From a checkpoint of a small mixture-of-experts model trained on Wikipedia.
Size: vocabulary 32641, 50.1M parameters.
Experts: 64 experts in each of 7 layers, 64 SwiGLU neurons an expert, 4 picks a token, a sigmoid router.
Below are experts of layer 4 (counted from 0) of a mixture-of-experts language model. Rows are named router (the router's row for the expert), down (a neuron's output weights, with its number) and show model dimensions 0-255. Each number is 50 + 10 x the weight over its row's rms, rounded and kept within 0 to 99.
Before each expert's rows: "comes before" lists some tokens at least twice as common just after its tokens as in all text. This comes from a sample of Wikipedia text that the model never trained on. Tokens count by the router's weight.

# expert 25
comes before: "the ", "to ", "a ", "by ", "in ", "that "
router:47 57 59 34 55 55 66 26 42 39 31 69 55 46 47 59 52 51 69 52 64 59 49 41 38 48 54 55 52 48 66 38 65 26 50 46 48 49 51 63 23 53 30 56 53 67 45 38 40 57 50 36 53 42 39 45 44 57 52 59 67 63 63 34 49 32 32 50 52 53 62 57 48 37 64 60 29 46 38 34 48 37 56 45 45 53 65 62 52 46 48 58 55 69 55 41 33 58 52 60 58 54 58 31 55 51 47 55 58 44 60 34 47 42 62 56 53 60 49 39 33 49 34 48 60 63 54 62 52 55 40 55 37 55 43 45 56 74 43 57 64 60 45 49 43 43 61 54 46 56 55 73 36 40 54 52 56 59 56 47 59 49 53 61 49 49 53 58 43 53 49 53 58 67 52 49 41 49 48 70 50 48 55 37 59 51 42 60 43 43 42 58 59 49 48 39 56 54 38 64 55 63 69 40 40 63 46 61 53 44 75 62 55 52 57 40 62 52 53 35 42 39 54 69 57 53 38 45 43 55 61 69 59 49 51 51 57 49 27 52 55 52 54 67 60 48 63 66 55 72 56 53 42 55 59 65
down0:63 59 64 65 35 57 52 42 68 66 51 46 49 45 52 54 32 39 55 57 57 53 35 55 44 59 57 60 47 49 39 41 67 36 57 54 54 45 63 51 57 48 67 54 33 46 50 44 40 59 65 33 56 51 55 50 51 59 40 54 47 49 45 44 43 73 41 46 45 58 47 60 55 41 29 37 65 37 56 45 45 51 49 36 47 41 67 42 58 59 54 47 46 51 48 35 32 39 40 53 64 55 31 45 61 42 51 51 56 54 47 54 58 33 51 53 68 67 30 56 45 52 46 67 61 72 44 47 40 50 57 69 63 56 50 41 46 31 60 63 45 62 47 60 40 32 50 56 44 25 43 54 55 34 64 64 60 40 56 48 66 58 62 53 52 56 48 37 51 69 62 55 30 53 44 56 65 63 36 47 54 31 55 43 56 53 60 36 50 32 62 51 57 40 49 47 49 60 41 47 42 49 55 54 41 51 41 40 45 59 67 53 42 50 56 50 60 46 34 32 50 63 47 51 66 61 45 66 60 47 42 63 53 42 43 40 45 61 45 60 29 61 34 51 56 37 60 41 36 39 46 52 66 47 71 47
down1:57 25 47 61 39 66 47 60 54 61 38 54 34 62 72 49 45 37 52 45 65 38 40 48 66 29 29 46 67 66 44 50 63 38 53 50 53 54 32 48 56 53 46 56 47 57 58 53 44 74 37 68 48 52 43 49 53 50 39 70 35 58 42 51 44 50 68 50 57 51 49 37 45 59 41 36 42 57 52 56 66 57 64 49 28 55 63 50 40 63 48 42 37 63 68 55 74 71 65 49 49 43 48 44 48 55 52 44 49 59 31 56 61 55 54 39 63 45 43 47 40 55 53 43 38 34 45 63 84 58 52 64 44 67 60 49 50 48 44 56 45 56 53 43 59 42 52 44 43 67 52 62 49 47 43 53 60 57 56 37 48 35 42 40 44 47 35 58 50 58 48 31 49 46 45 37 42 55 50 53 43 47 72 43 66 52 50 49 60 54 37 49 67 52 50 44 53 39 56 49 48 62 55 55 54 56 58 47 68 47 35 58 53 47 52 37 63 55 56 33 45 40 61 54 40 42 57 49 59 39 49 49 55 37 45 61 43 71 50 45 41 53 48 66 38 56 30 33 69 46 48 39 48 46 57 47
down2:36 62 43 36 47 54 40 28 58 65 49 51 57 49 45 53 64 56 50 55 41 36 54 39 45 65 64 54 51 53 45 28 55 54 37 50 41 65 42 61 62 55 50 66 68 49 44 51 65 54 57 51 41 47 54 57 36 56 51 47 37 74 44 51 56 22 53 46 51 63 37 37 61 51 59 45 53 45 26 46 32 56 57 42 50 43 49 49 31 56 55 59 54 52 62 50 54 12 51 67 45 57 75 42 68 51 52 56 48 52 46 54 63 63 61 24 46 69 56 50 63 38 34 40 40 58 69 54 49 53 33 44 58 60 37 48 51 59 46 56 56 46 37 55 46 43 32 62 45 46 41 52 48 42 59 43 51 55 53 48 40 45 47 47 57 57 53 56 68 41 41 46 44 47 59 49 58 44 54 52 52 44 46 54 25 51 63 41 39 37 53 58 49 53 71 40 44 49 32 51 45 55 42 36 43 46 50 39 59 51 57 61 41 69 36 43 56 51 50 54 44 37 59 45 45 51 55 50 41 54 58 52 48 60 51 40 53 41 50 28 73 42 52 62 49 22 55 48 32 58 53 60 54 51 63 60
down3:44 64 46 54 72 39 57 60 37 37 53 49 66 34 57 48 36 47 70 48 58 45 61 60 61 26 54 56 61 65 36 51 40 58 39 53 41 48 55 64 47 58 40 55 54 61 39 37 38 41 49 53 31 62 54 66 45 61 64 59 49 55 62 53 54 49 54 47 54 40 41 34 42 35 54 57 54 43 56 46 58 44 56 57 52 46 61 44 58 53 56 50 33 48 56 48 47 61 32 58 43 49 45 62 45 41 46 37 55 77 49 52 36 40 48 64 47 41 30 36 46 44 40 49 42 51 55 54 47 42 58 42 39 34 73 39 48 41 44 49 52 26 56 58 62 52 46 33 49 73 60 30 69 55 48 52 58 49 41 56 51 53 58 35 51 33 45 34 43 58 38 54 53 67 44 39 50 62 57 31 35 35 43 57 35 42 44 42 34 46 58 51 46 53 70 47 49 56 60 52 51 51 64 46 57 63 53 40 49 49 46 42 36 29 55 33 50 52 39 53 38 32 55 57 47 50 77 56 47 55 28 48 46 41 51 50 51 50 36 40 48 41 50 44 48 52 62 38 44 61 43 62 46 32 69 65
down4:57 47 43 50 50 69 65 49 57 47 50 45 44 33 40 45 43 39 52 53 41 68 47 44 44 56 39 40 70 35 31 53 33 43 57 42 51 52 49 44 42 45 42 49 52 57 54 69 49 33 52 49 52 36 55 55 52 59 54 26 47 63 47 36 42 43 47 63 39 56 42 35 60 33 53 46 62 62 34 58 48 57 58 36 61 49 53 60 40 61 60 46 50 62 61 24 51 58 48 55 36 50 69 49 50 37 44 57 50 56 36 37 49 46 39 36 42 67 47 56 52 59 32 58 52 48 54 42 36 41 44 32 55 41 59 54 47 66 60 49 37 36 44 52 53 53 55 53 38 51 47 51 62 45 53 40 46 34 40 43 39 31 46 42 44 63 66 46 68 35 48 49 73 60 69 52 55 56 67 69 41 45 34 63 39 41 51 50 50 44 62 46 38 68 48 53 52 43 35 46 44 51 63 30 47 47 28 36 67 37 47 54 68 58 65 61 44 48 57 55 72 48 48 63 60 40 37 58 54 50 51 46 47 43 43 51 42 54 58 42 54 55 47 80 49 43 50 59 50 57 32 36 46 44 67 47
down5:38 46 67 56 24 45 55 35 47 49 59 48 47 46 47 52 57 54 50 51 51 43 60 53 56 52 49 64 69 39 45 50 40 47 38 51 58 56 41 47 37 33 47 44 59 54 39 66 48 55 53 57 54 43 29 37 31 43 53 25 45 41 41 42 51 60 50 55 54 64 55 55 51 33 56 44 59 47 40 34 42 34 44 41 46 44 45 46 51 59 52 48 41 48 50 46 47 11 64 51 40 56 41 44 56 51 44 55 39 45 57 56 54 46 53 42 57 55 58 14 49 41 53 71 46 53 50 57 52 50 46 50 41 37 48 58 29 50 34 45 59 33 51 56 52 59 40 63 50 67 47 58 33 74 49 43 51 44 52 63 30 51 37 63 43 44 50 39 48 50 70 52 47 71 41 59 43 63 53 22 45 58 54 40 61 39 54 49 55 41 60 60 61 53 64 50 50 56 54 64 54 42 49 56 66 46 36 28 47 44 49 65 64 56 23 34 53 51 45 52 58 58 52 45 51 55 40 32 66 63 64 54 57 49 46 41 42 54 49 33 56 31 46 53 44 52 60 63 47 69 52 61 51 49 54 59
down6:75 41 57 48 39 56 83 39 55 51 40 58 45 42 37 52 45 64 61 46 43 79 49 54 39 34 62 51 53 48 42 57 57 48 55 41 49 69 43 39 48 50 42 58 60 32 42 40 51 64 60 40 31 43 52 32 49 50 79 37 65 47 50 57 54 63 62 35 47 45 43 46 35 53 48 51 45 43 56 27 49 74 60 52 58 52 46 43 59 46 63 57 50 67 53 50 67 52 60 37 48 50 59 47 45 59 44 41 37 59 60 52 47 53 32 52 52 38 41 48 51 57 46 57 47 58 60 59 48 75 51 54 62 35 50 70 36 70 50 40 48 59 47 47 53 63 30 50 42 50 42 57 40 46 52 46 44 35 55 64 35 51 43 44 66 53 45 45 57 50 42 27 36 58 52 54 56 67 63 51 47 46 57 37 53 59 55 57 57 63 43 44 42 60 52 34 49 63 70 46 32 29 66 37 35 38 44 48 47 67 45 59 60 52 51 40 53 57 53 59 52 38 41 53 50 58 49 29 54 42 50 33 40 61 51 54 54 57 48 63 44 44 36 40 49 51 50 50 64 51 42 59 43 46 55 60
down7:48 38 50 69 47 71 41 22 41 55 48 68 61 53 62 49 46 60 41 43 56 48 49 46 60 50 33 55 46 38 67 51 60 50 46 40 52 47 67 38 55 40 45 37 41 51 57 62 65 53 44 64 54 62 56 29 48 33 34 72 65 32 61 63 63 54 43 52 42 63 42 57 63 36 38 73 55 60 54 63 42 45 68 39 49 44 36 44 55 38 55 28 41 42 48 65 57 48 29 55 52 41 49 42 46 50 52 53 51 49 41 71 38 51 45 49 34 30 48 51 47 55 48 59 71 55 32 51 62 40 47 65 58 59 42 47 53 58 54 60 50 49 40 49 44 51 59 53 59 61 58 52 44 29 41 55 53 39 34 55 60 43 51 50 55 47 43 67 36 47 52 53 33 51 62 45 44 52 51 50 61 59 66 33 52 52 50 59 57 42 56 35 64 44 44 55 42 62 64 45 54 26 33 49 40 63 58 50 38 48 44 45 45 32 48 44 47 47 52 35 53 61 47 33 47 66 43 40 60 52 45 54 62 56 38 43 53 48 40 50 76 47 36 34 54 40 46 47 61 54 66 54 63 55 51 51

# expert 43
comes before: "(", "| ", "and ", "was ", "is ", "de "
router:30 23 65 58 57 52 49 46 35 50 50 62 56 56 64 62 63 37 54 51 64 59 59 39 41 49 42 42 53 71 60 48 62 60 28 65 61 59 20 52 41 45 31 53 60 43 55 57 47 44 50 46 51 49 55 46 55 46 50 41 58 28 53 44 46 28 50 60 62 62 46 40 51 65 40 57 49 43 44 59 38 46 43 48 52 59 58 52 53 69 57 47 49 61 50 70 36 45 48 72 62 58 50 17 59 50 42 70 50 55 64 38 42 50 33 24 48 45 45 57 49 57 63 54 49 55 45 41 45 46 43 53 46 66 47 34 46 37 39 48 67 64 45 38 61 51 62 43 39 65 54 37 41 35 43 59 51 58 63 63 63 53 53 39 63 54 47 38 43 32 45 36 56 56 40 61 39 43 53 55 52 57 55 59 51 69 44 51 56 57 42 48 54 44 54 47 40 52 39 38 32 53 44 49 48 37 53 37 44 37 41 41 72 58 53 54 66 51 45 43 24 44 54 52 64 61 42 53 59 66 44 54 41 54 47 57 42 52 51 47 47 66 60 55 65 52 45 56 45 53 50 47 63 44 49 47
down1:61 32 43 60 43 57 32 62 58 56 47 66 40 68 67 56 54 44 58 43 58 47 38 68 85 38 26 47 71 58 47 43 59 42 58 45 57 49 30 49 55 49 54 54 43 59 62 62 47 75 40 54 61 65 56 45 56 54 38 59 37 59 44 48 48 44 52 54 66 37 63 51 50 50 32 59 56 49 43 62 65 53 67 47 38 61 63 34 58 58 47 49 48 68 64 55 56 72 52 47 44 57 54 47 53 60 63 51 54 53 33 64 74 57 48 47 75 58 46 53 46 47 47 56 54 56 44 43 63 57 43 37 45 62 67 54 54 47 32 50 46 55 51 52 59 38 46 36 47 58 44 54 46 48 45 59 59 47 51 40 51 36 40 48 70 54 47 51 45 53 66 37 34 39 55 44 38 62 58 57 46 42 71 46 50 54 49 58 53 58 54 58 56 62 27 49 58 32 51 44 59 54 45 51 62 56 62 42 48 51 50 71 60 44 51 41 53 56 71 28 39 57 52 50 46 38 52 44 64 38 66 54 58 52 40 67 44 65 61 39 47 51 50 51 45 51 49 35 55 38 45 45 48 58 64 54
down2:38 45 38 32 56 59 49 34 58 61 38 52 54 49 38 52 54 56 47 54 46 59 59 41 37 69 65 54 49 54 50 36 46 44 40 52 45 54 22 47 48 58 41 49 42 49 44 60 46 56 57 50 41 61 59 43 43 66 58 61 24 64 49 51 60 41 50 47 52 58 40 45 66 56 61 45 44 66 48 35 41 45 50 38 53 57 59 61 49 46 66 56 52 50 46 47 62 11 56 64 47 38 68 43 58 51 55 54 46 40 43 47 69 46 57 21 34 77 51 61 49 45 48 41 52 58 64 58 55 82 46 51 68 67 39 55 53 57 60 52 47 42 50 30 50 51 32 64 48 40 47 57 43 45 59 45 49 53 49 46 34 55 54 51 47 47 65 43 52 38 50 53 42 48 60 67 60 41 61 46 56 44 46 62 33 45 74 57 44 45 47 46 42 45 68 46 58 57 41 47 36 49 55 42 58 55 28 26 58 48 51 49 52 62 49 47 58 46 39 58 46 44 43 65 53 65 47 48 55 52 74 55 38 53 50 53 48 30 47 34 53 44 40 64 64 29 42 49 41 59 46 54 41 55 51 49
down3:58 66 45 63 69 37 47 45 55 53 47 54 67 52 63 48 53 53 62 42 54 49 42 43 62 43 64 54 59 51 59 42 42 52 45 63 49 65 49 52 49 41 44 45 49 52 65 39 37 55 52 49 26 62 53 66 41 48 56 47 59 52 58 48 50 58 40 51 47 44 46 36 62 35 48 64 50 33 59 58 71 36 65 56 49 47 66 43 61 56 40 63 51 46 45 39 56 65 30 54 55 48 30 48 45 46 67 42 51 72 57 46 32 46 55 63 43 53 45 35 53 49 38 59 49 67 39 63 57 61 58 47 51 41 59 22 52 51 48 34 41 31 51 46 50 27 41 35 67 75 64 29 50 58 54 50 55 45 31 55 43 28 43 56 62 40 48 39 44 50 39 55 53 56 47 56 43 60 44 44 50 44 33 56 47 55 49 49 37 63 40 66 48 42 48 45 50 55 60 55 55 43 61 38 46 56 40 40 44 60 48 35 39 30 57 30 44 52 39 49 52 48 59 61 37 59 78 47 49 50 43 60 55 51 46 56 44 30 48 33 46 47 36 43 50 47 74 51 56 61 43 53 35 35 59 59
down4:65 46 37 64 39 73 73 45 50 50 36 60 32 28 44 50 62 37 60 47 42 79 41 46 44 68 44 52 69 36 41 38 49 48 62 21 52 46 43 47 43 59 62 48 43 62 51 44 44 55 58 42 57 32 51 51 44 51 54 44 45 67 44 52 44 52 38 53 56 51 52 40 55 31 54 39 58 49 36 60 36 57 51 33 56 62 47 53 52 63 50 56 45 53 62 37 48 68 59 52 37 46 64 59 35 54 46 52 57 52 38 36 55 48 41 51 59 54 54 54 43 65 37 58 61 59 60 38 36 42 53 49 51 32 47 58 53 70 34 56 46 58 46 56 65 61 67 49 27 49 38 69 48 55 48 46 42 48 46 48 53 33 56 41 56 55 47 42 71 37 48 47 58 62 52 62 56 53 48 63 44 37 49 68 34 36 54 55 51 48 42 50 42 63 46 55 44 52 46 53 51 40 64 42 47 47 42 39 62 43 53 56 48 67 68 61 31 37 47 57 57 47 48 58 49 46 53 46 34 47 76 46 45 50 49 51 34 63 57 33 48 56 46 72 48 55 40 49 73 48 42 42 67 56 55 48
down5:50 67 61 79 48 57 46 22 60 65 65 60 50 31 58 52 54 56 46 57 49 42 55 64 66 54 53 59 60 54 59 57 53 38 45 57 36 52 40 50 55 50 48 53 76 48 41 54 45 55 56 55 48 31 26 36 50 56 52 40 47 54 43 32 61 59 51 60 55 56 59 45 36 23 47 35 70 53 52 56 29 40 58 40 54 43 42 48 46 62 42 51 59 56 46 42 45 38 52 60 44 57 59 41 52 62 61 49 53 57 56 45 65 58 51 44 68 46 65 23 42 44 30 64 52 56 51 43 47 60 46 54 36 43 64 69 44 59 32 45 60 53 63 46 49 45 58 70 49 65 58 50 41 47 44 54 57 45 61 49 43 50 49 59 57 40 57 42 45 42 68 46 43 65 36 47 45 53 61 40 53 47 51 40 51 44 51 43 45 36 49 57 66 40 45 50 57 70 55 64 50 35 66 43 53 60 40 31 47 54 52 65 58 43 28 43 47 63 37 56 60 43 49 48 35 48 51 48 66 56 54 55 72 68 47 50 45 54 70 47 58 44 52 62 48 63 59 54 54 67 54 65 45 46 64 60
down6:50 42 67 53 58 49 44 46 60 70 50 61 61 44 49 37 40 60 56 40 40 67 52 47 41 30 66 40 53 51 37 58 60 41 55 54 63 74 56 53 58 47 49 51 70 47 36 32 46 50 61 48 46 54 61 44 48 54 70 42 51 29 54 52 43 52 68 36 54 51 38 50 44 50 48 51 62 40 52 42 56 68 58 59 55 47 60 39 44 67 42 54 36 61 65 34 66 43 47 40 34 45 55 44 56 54 33 51 51 50 62 48 50 62 41 59 43 35 65 55 59 67 57 58 44 52 50 49 51 42 58 62 54 41 52 66 31 59 58 36 37 64 48 56 42 48 36 49 45 57 40 52 35 40 51 44 51 29 55 65 44 65 31 54 69 44 42 37 50 42 50 43 43 50 45 38 52 70 67 52 50 42 48 36 51 37 58 50 60 57 52 57 51 67 41 37 59 50 54 50 40 43 63 47 35 34 51 50 33 62 41 44 68 76 48 27 48 50 47 50 36 59 36 61 49 64 50 49 61 31 54 31 51 60 28 38 44 53 39 54 48 50 50 31 50 35 47 37 53 57 52 51 56 41 60 41
down7:43 61 57 70 62 42 32 24 46 58 63 70 68 60 64 43 47 50 41 56 56 50 41 64 70 47 54 44 53 46 56 63 39 40 42 45 49 46 63 55 49 44 66 44 69 63 58 59 56 55 53 65 54 38 53 40 44 54 32 48 41 23 51 65 52 60 49 38 38 31 41 44 59 42 34 64 50 61 44 51 51 48 56 51 48 60 39 59 52 29 32 42 43 35 38 61 50 52 49 42 40 42 48 49 45 59 46 63 56 45 52 69 44 74 40 55 51 43 66 40 40 52 51 54 66 63 45 56 44 37 42 63 51 54 35 49 61 46 46 43 70 52 55 59 50 53 66 52 60 65 57 44 42 46 47 72 44 40 39 74 51 40 47 55 44 65 45 53 53 53 43 50 40 39 54 46 34 45 50 48 44 37 75 34 57 42 53 54 56 51 41 42 54 46 40 42 44 50 59 52 60 34 41 57 54 48 62 41 42 50 40 29 59 42 40 44 56 39 51 44 54 71 60 38 43 58 36 34 55 36 49 46 52 71 67 39 51 43 45 67 69 46 51 36 49 48 51 45 59 61 63 48 51 55 48 60
down8:45 36 59 59 44 47 44 67 35 37 45 52 64 27 67 32 43 53 47 47 48 54 63 46 46 76 50 54 51 57 60 50 45 45 60 45 32 38 59 48 53 34 63 36 54 64 49 48 52 62 52 48 63 43 63 58 45 42 47 47 43 60 51 35 56 58 49 38 53 53 26 56 50 68 42 57 60 45 43 37 51 55 45 59 47 38 49 44 45 56 35 64 44 43 54 44 53 11 50 48 36 51 51 57 39 43 50 38 53 68 57 63 69 66 52 43 51 60 35 62 60 35 49 52 61 65 58 44 44 35 33 44 46 51 44 50 51 35 43 55 51 50 51 41 62 57 40 40 49 44 47 65 42 33 52 60 52 48 49 51 42 58 55 31 56 49 42 53 53 65 53 62 44 61 36 39 40 53 49 58 51 45 44 66 51 56 62 50 47 43 56 34 44 64 19 47 55 52 52 47 48 67 47 57 48 62 53 58 57 61 50 55 57 53 52 42 53 64 40 34 68 58 59 39 29 59 35 48 35 32 57 69 42 31 39 43 50 63 57 69 46 60 47 64 61 57 48 47 65 49 55 38 52 54 31 41

# expert 20
comes before: "(", "| ", "and ", "=", "was ", "is "
router:52 40 46 57 59 61 59 52 29 44 42 54 62 52 36 71 49 53 42 43 54 52 60 14 38 57 37 56 61 54 65 39 67 53 33 62 60 55 37 60 57 50 33 53 58 52 54 44 54 54 41 43 54 52 63 51 37 41 61 52 47 47 54 44 50 33 41 47 63 60 43 27 38 60 48 53 47 41 50 47 59 35 30 41 51 59 57 55 57 52 45 52 55 64 48 77 47 61 52 46 60 65 43 28 39 52 51 65 67 29 42 37 35 49 52 28 46 35 65 46 41 64 64 48 54 51 53 49 49 51 53 36 53 70 41 44 53 50 55 57 52 55 37 44 49 30 50 52 43 54 56 55 44 47 49 53 47 54 61 50 36 61 38 47 51 56 51 31 49 49 29 54 48 55 42 65 35 38 47 42 47 47 51 63 46 51 54 49 67 46 68 45 48 45 56 44 52 46 44 50 31 67 53 45 42 25 42 43 44 30 51 40 56 51 62 49 50 49 43 65 49 27 47 45 46 69 48 62 56 59 54 62 52 52 51 28 52 55 64 32 51 64 36 53 69 49 53 39 49 64 47 66 40 34 48 57
down1:60 28 51 54 39 64 44 61 45 65 45 74 40 57 63 56 57 50 56 44 63 45 45 63 82 36 36 43 58 56 45 42 51 33 53 44 56 56 39 58 46 46 58 54 48 68 62 61 47 82 48 60 50 62 47 50 49 53 29 61 39 69 51 39 43 46 50 50 61 49 78 48 58 53 50 51 51 48 36 64 60 58 59 43 32 48 57 46 53 47 49 48 38 60 65 60 51 80 69 54 43 45 60 47 46 62 59 52 50 65 30 60 69 43 61 50 66 48 47 45 40 62 52 60 46 53 47 56 75 52 49 43 37 70 70 52 61 55 44 41 48 52 40 48 55 42 49 38 47 59 60 49 45 53 52 59 62 56 39 31 59 40 38 43 68 48 50 49 49 53 63 35 30 47 48 40 46 51 47 58 41 47 72 44 42 46 48 53 65 56 52 69 56 48 34 50 62 38 51 42 62 44 49 55 61 61 52 38 58 49 51 68 62 51 55 39 62 58 63 35 46 59 48 44 51 48 49 37 58 51 60 49 60 50 47 70 46 54 61 40 41 49 49 51 44 52 54 48 57 38 43 46 45 53 72 47
down2:20 34 36 37 50 56 49 47 50 49 38 58 55 54 48 58 54 64 46 51 40 53 51 36 35 63 58 51 55 54 51 39 41 45 52 51 44 54 26 54 55 56 39 45 43 49 31 69 52 39 58 48 37 58 60 44 43 50 59 55 35 66 37 56 54 37 42 45 56 58 36 49 56 66 59 44 48 57 39 42 47 46 52 40 52 52 47 56 45 45 58 58 58 53 49 45 56 11 62 72 45 45 74 41 54 49 54 55 40 46 34 43 65 45 58 09 39 77 56 53 45 49 41 30 49 53 64 58 49 72 40 48 56 71 46 40 43 56 49 55 51 32 58 40 40 52 46 46 51 39 39 52 49 43 54 43 47 55 47 44 43 50 61 45 57 58 61 59 54 35 43 47 47 50 52 63 53 46 60 41 52 50 37 56 34 58 68 65 45 46 44 61 44 52 74 44 56 45 42 38 33 54 51 39 50 56 35 37 50 45 50 61 48 64 37 40 65 52 39 48 37 50 58 62 36 57 62 54 58 57 63 58 52 48 44 53 54 25 51 37 59 50 51 57 54 26 45 56 44 55 54 57 42 59 45 61
down3:51 56 45 45 67 44 45 42 64 43 42 49 68 55 60 43 44 46 57 54 48 50 53 52 63 40 59 41 49 60 55 45 62 56 38 59 43 54 61 56 60 48 33 33 51 43 60 45 50 49 59 39 36 51 46 56 38 39 67 46 54 53 56 47 55 50 48 57 37 39 46 35 51 35 47 62 45 38 57 53 71 47 66 53 44 56 66 31 58 62 51 61 54 42 26 47 57 68 35 54 54 47 35 58 31 43 71 42 52 65 51 41 37 40 51 56 38 58 48 49 50 55 50 46 55 61 44 58 48 57 50 46 55 47 58 19 45 53 40 39 48 39 53 54 54 35 41 29 64 75 60 27 47 57 57 39 57 41 36 56 49 27 49 49 51 44 37 33 47 55 39 63 69 60 52 47 39 44 56 56 50 44 35 54 31 41 44 42 39 58 57 53 46 38 58 55 43 63 73 46 58 48 55 40 55 57 59 30 43 47 41 42 45 23 56 34 38 47 50 50 45 47 63 66 46 53 70 50 43 54 35 52 52 42 58 49 53 38 42 35 47 41 53 48 49 52 71 53 40 58 36 51 39 37 74 60
down4:50 42 39 51 49 63 65 44 61 48 40 47 33 41 44 48 56 34 45 51 46 79 54 59 40 67 45 56 74 48 42 45 48 44 68 35 65 47 35 43 43 55 48 60 34 62 44 44 52 38 44 45 55 41 46 26 43 46 52 42 48 61 47 62 32 57 36 53 59 50 58 48 65 44 56 45 43 58 46 66 42 50 47 36 60 54 43 43 52 65 57 52 60 66 57 28 59 42 41 47 36 47 63 55 51 42 56 52 63 47 37 49 51 41 35 39 64 72 56 59 37 70 25 46 60 41 54 24 46 41 54 49 37 35 53 54 61 57 44 47 35 45 59 48 70 39 67 41 28 44 42 65 51 51 37 47 48 52 44 37 45 29 47 48 48 61 57 47 64 49 43 60 54 63 58 63 60 43 62 72 55 36 43 58 38 42 46 60 40 43 63 45 54 59 53 56 54 64 38 51 44 65 48 32 43 43 35 47 50 35 57 60 50 55 46 68 41 42 45 70 60 42 58 62 40 60 57 50 40 45 58 48 44 55 52 54 47 46 45 45 44 57 44 70 50 53 38 55 47 54 36 39 66 46 55 52
down5:40 70 57 54 39 60 46 50 57 59 49 60 51 36 48 36 49 61 39 64 49 35 57 66 64 55 61 48 59 48 52 53 52 47 43 59 28 52 31 54 52 49 46 63 63 53 44 59 49 65 46 50 64 52 23 45 39 54 50 38 55 41 39 54 73 57 70 65 48 53 53 55 42 21 55 43 50 53 47 47 28 52 52 41 59 48 56 57 45 62 50 50 52 53 54 47 55 32 47 51 45 57 49 51 56 74 65 47 49 36 29 53 71 49 51 49 43 52 60 29 54 47 30 56 51 43 51 49 62 56 59 60 49 53 43 66 40 57 28 41 61 34 53 53 48 42 51 62 41 52 55 53 36 55 52 47 55 57 50 64 48 54 45 48 46 45 62 41 55 35 81 49 44 57 40 45 46 50 61 43 49 52 40 34 38 32 34 40 42 39 44 56 61 30 38 54 53 62 56 51 51 42 54 62 51 65 42 42 43 45 60 72 54 53 31 47 32 39 43 55 61 53 48 46 57 42 45 41 67 63 65 63 77 51 47 55 43 57 59 36 72 45 46 52 36 66 57 55 50 63 46 68 56 54 52 54
down6:52 50 71 51 69 39 65 44 58 62 42 70 64 46 54 45 34 64 65 54 42 62 50 52 46 37 58 53 64 52 41 50 51 52 46 67 62 64 60 49 56 43 51 43 65 32 38 41 67 56 56 33 34 52 68 57 47 61 58 49 50 37 52 50 45 51 62 31 59 55 40 47 29 62 48 51 64 44 49 54 59 73 58 57 58 53 65 42 55 67 47 62 29 59 57 36 78 39 61 56 52 48 50 55 60 48 49 56 33 48 82 45 57 53 42 64 47 33 70 53 57 52 56 59 48 56 45 57 52 47 51 63 43 60 45 66 46 50 64 46 55 72 60 50 47 60 35 44 47 57 46 61 38 44 49 43 47 49 63 51 49 58 33 48 65 43 45 38 58 41 54 46 35 54 39 34 58 69 46 47 39 49 61 55 58 52 52 49 57 69 45 53 58 63 49 28 58 49 54 56 39 50 60 36 42 55 40 57 45 62 41 49 51 59 51 35 43 41 58 60 42 52 42 70 45 64 56 37 60 53 66 32 52 69 36 32 53 58 43 60 40 54 55 41 60 43 48 58 48 60 53 45 48 42 45 52
down7:35 53 53 68 48 54 42 33 40 44 49 76 61 53 64 49 43 56 46 48 55 45 37 53 62 38 54 46 51 54 58 57 45 23 50 41 55 41 68 51 51 43 54 48 47 60 64 48 61 55 40 69 49 49 50 44 44 51 42 63 43 33 50 69 60 56 44 51 46 54 49 41 62 42 30 70 54 61 53 60 50 34 60 42 47 52 40 63 51 39 47 34 43 38 46 75 57 58 36 48 51 48 51 40 47 62 42 62 57 41 46 62 45 54 44 49 57 45 53 41 40 57 52 55 65 57 37 51 47 39 39 50 46 61 47 37 49 52 54 33 59 55 57 55 55 55 66 48 66 60 49 51 37 33 45 68 41 43 30 68 45 49 57 54 57 59 37 75 44 42 44 33 32 50 65 36 22 43 51 49 47 51 63 35 60 46 53 52 48 48 28 53 60 47 34 38 41 51 51 52 53 25 51 58 52 48 64 52 57 60 23 35 64 38 40 54 59 36 49 44 53 71 57 30 61 55 45 29 54 31 42 53 65 56 49 46 54 43 49 58 59 46 45 42 54 47 45 41 64 60 49 46 57 58 46 66
down8:63 54 62 59 49 36 37 59 37 30 51 59 61 36 62 22 35 43 47 62 54 53 64 52 52 67 65 49 41 52 61 54 39 31 47 50 56 40 55 57 46 32 63 50 53 51 43 45 50 59 57 37 62 50 57 57 38 49 39 40 55 48 38 36 54 64 57 39 58 62 24 61 59 71 48 49 64 49 41 44 61 53 37 53 48 45 37 46 50 58 37 51 59 41 63 48 50 34 58 48 33 48 48 61 35 44 49 46 49 43 42 54 56 61 57 41 55 47 37 61 57 31 55 49 54 68 64 52 43 32 41 54 45 50 35 61 53 32 53 53 56 44 49 40 51 65 35 44 54 55 46 58 53 36 44 42 53 41 52 44 40 53 59 42 51 66 38 48 52 54 42 54 47 64 54 49 37 52 44 63 53 42 35 64 58 53 62 39 49 67 62 46 36 60 17 63 41 61 52 37 49 75 57 51 51 56 46 49 61 53 40 56 61 54 54 47 54 48 46 53 70 60 50 42 39 74 51 51 44 43 61 60 26 51 42 33 67 60 68 60 48 65 52 62 53 47 56 44 54 63 54 45 62 58 29 38